python train.py --n_layer=10 --routed_scale=1.0 --router_bias=true --norm_eps=1e-05 --rope_base=10000.0 --tie_embeddings=true --beta1=0.9 --beta2=0.99 --steps=4600
Below are experts of layer 7 (counted from 0) of a mixture-of-experts language model. Rows are named router (the router's row for the expert), gate (a neuron's input weights, with its number), up (a neuron's input weights, with its number), down (a neuron's output weights, with its number) and show model dimensions 0-191. Each number is 200 + 20 x the weight over its row's rms, rounded and kept within 0 to 999.
Before each expert's rows: "raises" lists some tokens whose logits its average output raises strongly, later layers aside. This comes from a sample of Wikipedia text that the model never trained on.

# expert 2
raises: ",", " is", "'", " and", " in", "\n"
router,202,177,217,189,197,202,200,194,215,198,198,189,183,204,206,204,188,190,183,196,213,189,166,220,211,213,193,179,193,199,189,153,223,169,234,191,180,189,173,200,257,223,204,234,207,196,185,190,191,175,232,198,187,201,214,215,205,182,208,211,190,190,190,203,211,220,181,226,228,203,215,205,181,228,198,222,205,202,245,204,222,211,188,219,176,202,191,216,214,197,206,238,191,216,176,230,216,225,220,162,212,147,215,199,221,191,187,187,185,222,138,209,223,230,227,191,245,212,224,177,239,214,216,192,169,215,181,225,222,211,173,194,209,161,193,201,184,211,198,191,211,180,172,161,198,235,194,185,246,203,225,190,191,189,182,176,187,209,205,194,150,206,197,223,205,189,210,248,201,218,212,176,178,217,210,222,197,193,219,196,210,159,179,192,203,191,206,221,190,228,194,202
gate0,203,166,169,206,154,194,221,170,217,198,202,210,192,210,219,167,181,199,180,177,205,217,216,202,243,189,190,184,205,197,246,210,212,189,166,207,213,205,196,176,220,188,215,205,193,245,198,231,192,213,207,191,197,217,186,224,171,209,204,235,179,193,215,196,200,174,179,199,180,199,202,186,189,203,190,203,197,238,197,183,173,203,227,178,221,129,188,196,209,196,193,168,203,175,194,254,216,193,193,211,212,218,190,265,192,179,216,220,182,201,188,232,182,218,152,200,207,210,212,228,206,200,204,187,183,207,196,193,234,168,200,200,194,218,222,190,207,161,193,196,199,230,180,208,213,203,183,191,217,225,194,227,185,215,179,214,223,197,222,191,215,248,204,198,210,234,193,162,183,192,208,168,208,199,250,196,197,202,227,200,226,191,221,183,196,195,217,194,215,218,194,178
up0,170,206,173,214,231,182,182,204,165,205,225,173,205,221,191,216,215,215,172,218,194,202,205,194,208,176,240,208,196,195,183,177,191,188,243,211,165,206,220,158,210,193,192,217,193,184,170,179,192,229,177,212,210,229,191,190,230,180,186,204,212,197,168,231,171,224,189,200,224,189,216,207,245,184,213,186,185,215,216,181,212,243,197,206,202,206,191,196,175,224,200,218,238,211,210,204,169,193,180,170,174,138,182,199,177,224,171,192,194,216,181,211,199,203,223,164,199,206,208,193,204,206,199,190,226,197,243,227,200,212,242,195,205,179,172,217,208,238,225,161,180,176,242,200,201,200,202,175,201,227,200,184,200,164,234,162,206,208,175,214,197,205,193,198,234,206,211,198,197,216,175,179,201,217,178,212,196,199,193,187,197,214,193,211,194,196,191,192,223,185,244,176
down0,223,135,204,206,190,199,169,197,173,205,196,171,203,195,217,203,217,180,197,193,201,223,178,174,177,191,175,197,215,225,193,187,209,193,193,199,220,215,184,178,198,205,206,184,179,213,188,203,221,198,210,211,189,205,176,219,188,176,114,174,198,176,211,210,238,203,188,217,206,210,187,219,181,192,185,204,211,215,229,204,210,219,198,175,221,273,204,200,203,174,239,176,105,187,198,188,214,216,175,195,206,218,206,226,230,180,180,199,189,228,202,181,214,204,215,203,189,196,212,184,200,177,207,213,198,198,186,210,202,205,192,212,167,162,214,206,207,225,193,219,202,195,208,205,164,184,199,211,206,194,213,195,184,210,219,211,231,199,214,172,159,218,160,184,189,182,230,194,207,199,166,187,197,190,228,212,198,203,198,212,195,210,210,196,225,207,220,199,220,201,173,214

# expert 18
raises: "'", ",", " in", " and", "\n", " is"
router,200,173,203,186,253,194,227,203,192,148,195,224,186,217,264,221,219,210,184,195,182,214,182,217,209,221,226,168,210,210,208,195,204,216,223,194,193,247,174,197,189,199,199,202,216,202,190,202,207,185,225,199,200,231,220,202,199,165,202,220,209,181,188,191,194,184,166,192,207,221,226,157,184,226,193,239,212,204,189,211,199,187,215,219,220,217,191,216,210,205,187,176,204,214,216,188,223,195,224,188,197,172,190,201,191,214,159,216,188,157,194,214,206,194,194,195,190,195,163,212,243,201,198,190,207,184,170,155,196,198,171,183,219,192,204,189,186,211,166,179,198,186,210,170,152,188,209,212,188,178,218,207,185,174,191,195,198,173,215,195,231,195,199,205,209,234,198,203,226,245,212,194,223,227,205,162,183,219,231,207,184,201,214,209,156,181,186,241,188,167,218,210
gate0,223,214,215,198,213,199,170,197,207,229,205,175,202,177,185,201,231,166,209,189,179,226,179,185,202,163,195,187,208,210,228,191,202,177,162,250,193,201,177,182,197,248,189,180,167,192,211,207,203,229,182,190,191,217,229,220,210,174,202,207,224,201,215,221,199,199,204,195,159,192,243,226,214,225,198,191,220,171,215,211,236,198,194,176,216,167,211,174,229,227,213,222,178,162,213,198,191,207,198,226,198,188,188,195,193,162,146,224,201,163,191,181,175,250,178,174,195,163,207,207,197,228,226,196,217,196,207,211,188,202,216,200,242,217,200,199,187,192,218,199,185,209,206,212,187,192,200,180,206,181,229,202,220,216,226,166,182,213,180,218,208,192,188,211,206,204,170,165,206,191,151,218,177,207,219,215,207,213,196,182,225,225,158,202,209,205,182,205,200,200,182,214
up0,184,219,188,200,226,180,210,179,210,202,187,206,207,226,181,186,214,230,219,201,241,196,186,212,206,176,198,204,178,231,183,226,174,195,185,185,166,178,205,200,185,146,217,221,189,186,220,221,231,160,231,181,189,223,197,205,189,225,206,215,174,201,203,226,229,180,227,192,197,190,248,196,192,194,203,191,184,228,194,180,186,222,175,194,204,199,200,220,221,181,219,160,227,211,213,184,190,227,222,175,236,194,194,221,200,207,179,215,183,205,181,204,221,188,214,211,182,173,205,241,203,204,190,226,214,217,205,208,231,195,215,191,232,211,178,226,187,213,218,182,206,180,195,176,215,237,193,195,213,163,217,156,207,135,181,184,178,206,199,187,220,223,180,180,189,228,198,252,160,208,200,200,201,196,170,200,211,212,178,218,201,208,197,214,195,202,166,198,163,222,188,220
down0,182,216,176,241,196,200,191,183,161,213,195,173,185,179,230,211,211,225,202,180,183,175,194,235,159,210,176,190,235,225,195,186,203,191,233,194,201,224,194,220,167,198,225,192,208,218,202,210,184,205,203,183,225,171,210,191,186,188,186,210,151,208,201,171,199,207,189,222,189,227,195,205,190,209,209,206,234,174,207,193,208,201,182,205,200,146,185,205,215,221,157,215,133,205,181,200,148,210,191,177,203,214,183,227,228,184,187,185,247,201,197,200,209,164,156,222,182,210,189,195,211,210,174,218,211,188,220,241,235,238,212,185,205,219,211,191,214,206,234,170,209,216,225,206,215,188,212,203,161,185,210,217,197,212,167,208,204,203,196,204,216,200,181,209,204,199,204,189,190,188,215,227,215,182,183,220,210,239,195,191,180,232,215,194,182,211,218,210,207,189,228,183

# expert 4
raises: ",", " in", " and", "'", " (", " is"
router,215,168,195,180,210,180,187,209,163,209,189,205,167,200,182,210,224,215,182,232,181,197,185,245,168,164,220,202,197,191,198,214,182,192,236,173,221,171,182,200,202,188,235,232,153,188,227,209,201,174,215,194,203,236,185,205,192,206,214,214,176,211,207,195,176,181,149,229,223,205,226,198,214,200,180,196,201,199,204,201,212,232,205,190,185,198,179,208,174,184,148,236,210,195,199,214,222,176,190,187,215,191,225,212,198,194,186,194,227,218,200,236,215,238,174,226,222,205,198,188,229,239,213,180,181,212,187,212,212,241,183,175,186,202,214,210,170,213,189,191,202,223,204,217,156,199,233,214,197,198,181,202,175,200,219,216,202,210,188,191,218,177,240,231,223,234,180,195,206,219,223,211,244,195,193,159,172,190,211,222,182,205,202,190,203,179,195,210,197,189,169,197
gate0,167,188,224,188,199,214,212,181,179,207,159,169,196,239,196,203,213,207,172,178,203,156,183,206,199,205,221,197,220,181,214,192,217,176,182,207,177,190,195,220,211,189,215,219,185,206,222,224,180,225,194,162,205,167,156,224,219,181,196,189,188,213,176,190,208,213,185,173,189,195,181,205,238,192,185,220,182,228,208,229,191,177,180,202,210,198,193,181,203,224,194,191,198,226,203,224,196,198,220,206,176,216,198,206,228,197,189,198,202,199,197,171,192,232,201,188,212,205,198,191,186,163,197,199,233,202,219,219,173,227,229,194,214,217,204,210,198,188,194,236,187,225,205,148,219,166,182,165,202,230,212,155,213,209,214,192,187,177,181,199,201,164,208,233,206,186,228,185,195,178,203,198,184,150,207,229,238,219,190,224,202,161,215,197,213,214,228,188,154,150,170,194
up0,217,193,156,169,175,190,208,204,219,200,187,208,173,224,199,214,215,231,217,194,165,159,196,197,199,202,196,200,183,172,241,178,194,220,215,192,217,199,185,199,217,198,195,168,205,214,181,167,171,236,264,193,190,196,203,197,206,208,206,176,197,218,163,220,201,188,198,201,193,218,204,198,207,204,205,201,195,202,189,243,245,205,217,201,190,183,200,143,182,200,184,200,197,181,192,182,209,170,241,193,220,208,201,223,226,220,217,198,207,204,172,211,199,203,209,193,199,176,175,184,189,158,199,201,206,185,186,176,162,195,208,222,222,198,224,197,214,175,212,197,202,222,217,167,196,178,232,194,183,222,208,235,206,233,223,196,211,180,203,225,175,218,231,228,159,181,177,185,207,166,226,167,203,172,209,230,230,174,179,193,200,174,177,229,207,186,187,229,188,172,198,209
down0,185,210,244,189,213,189,172,207,208,214,221,227,198,193,197,202,213,228,188,194,187,168,206,214,219,188,235,203,207,236,200,218,179,181,201,207,202,204,200,207,215,218,196,198,180,214,236,237,226,176,170,196,226,197,207,218,235,200,242,246,209,213,197,216,175,187,212,169,200,187,213,219,198,229,182,228,227,207,163,198,199,174,227,191,223,171,206,206,189,219,180,164,252,199,212,188,189,198,218,194,213,213,233,176,171,226,174,145,191,231,176,172,200,231,208,182,223,179,228,203,174,222,202,203,183,207,186,234,201,210,210,201,212,196,195,244,188,194,182,219,198,222,195,186,202,225,222,204,200,208,217,180,221,197,213,207,198,216,211,232,233,185,196,206,207,212,147,213,217,177,215,213,202,206,201,156,204,222,229,224,205,237,212,169,184,192,192,197,202,220,180,209

# expert 22
raises: "'", ",", "\n", " in"
router,181,194,214,161,219,167,220,245,241,192,196,193,236,155,231,212,193,188,205,210,200,249,201,194,221,203,215,178,189,186,209,177,193,215,211,201,200,207,199,210,199,204,210,186,196,178,190,206,218,195,171,221,178,214,200,196,182,175,212,181,155,208,201,206,190,241,211,165,228,190,212,199,185,200,200,206,211,202,183,172,180,207,201,203,190,202,230,211,211,210,200,187,217,200,225,206,217,195,234,168,222,229,192,215,176,179,176,180,241,172,164,217,219,208,216,199,232,195,193,169,233,193,192,202,200,160,250,229,202,224,179,207,168,175,209,205,201,163,214,190,205,221,179,195,187,227,191,146,189,208,186,222,181,209,195,233,213,209,184,189,174,193,241,205,220,197,179,202,171,172,206,218,196,211,196,219,212,214,221,180,177,195,193,212,154,188,189,213,208,161,183,216
gate0,217,217,217,203,180,225,197,179,208,195,156,181,186,198,185,182,185,217,222,216,167,165,186,172,232,187,178,203,198,166,211,207,198,208,201,182,205,208,172,181,177,149,206,199,207,180,229,187,184,229,206,212,177,233,197,157,190,200,204,186,197,214,169,188,218,178,179,219,185,195,223,177,175,224,233,203,204,201,182,178,187,172,182,227,224,201,227,207,219,197,200,223,200,191,167,181,212,200,176,235,195,229,197,194,164,226,195,215,179,208,178,224,207,191,204,205,224,222,173,199,213,196,218,198,202,184,204,199,143,218,173,202,216,184,188,179,201,229,214,218,175,206,184,203,191,194,200,200,172,229,183,211,202,230,196,221,200,199,189,189,192,240,204,193,197,186,184,200,241,193,155,173,207,194,203,196,179,215,222,224,209,187,274,199,210,195,253,196,226,217,216,195
up0,216,201,154,193,192,168,184,201,177,221,237,164,198,225,211,186,193,184,183,190,184,203,233,239,200,207,167,187,205,205,209,198,187,198,185,226,194,205,177,189,223,234,233,224,233,185,187,211,186,207,194,185,205,156,188,181,226,209,205,197,221,205,221,182,201,223,229,188,196,217,221,228,170,196,183,225,219,186,193,228,231,213,227,224,185,209,177,194,192,243,213,189,202,198,248,202,234,184,188,199,206,179,223,237,169,224,197,202,192,184,171,191,181,236,196,191,196,230,185,183,219,184,195,169,225,204,182,193,224,219,214,202,173,196,198,206,208,174,195,180,200,242,196,215,221,161,194,201,201,181,176,202,227,218,199,216,209,153,197,234,245,190,221,189,182,180,212,186,194,215,216,205,214,229,198,217,207,213,235,223,221,209,170,214,218,213,179,199,197,160,203,218
down0,202,189,174,182,171,200,187,197,224,180,174,214,162,190,146,189,247,169,231,195,195,187,187,215,202,169,183,174,201,198,211,210,201,195,242,208,186,199,196,189,181,226,211,199,178,189,169,197,194,177,188,225,186,165,214,236,190,182,159,237,183,200,171,196,220,213,220,212,216,182,195,192,201,231,168,210,189,182,191,210,180,212,222,217,205,267,204,216,206,234,182,169,107,211,182,216,198,200,200,205,198,215,166,196,172,207,201,224,228,181,183,199,219,197,243,210,209,194,204,175,201,175,196,205,190,199,231,156,192,216,205,180,226,162,187,196,220,210,215,211,181,194,212,182,172,186,192,215,195,205,207,215,188,184,202,184,194,181,209,200,199,205,189,205,214,200,215,204,205,190,222,207,184,206,213,210,208,190,176,200,215,218,207,169,216,179,207,228,219,195,178,187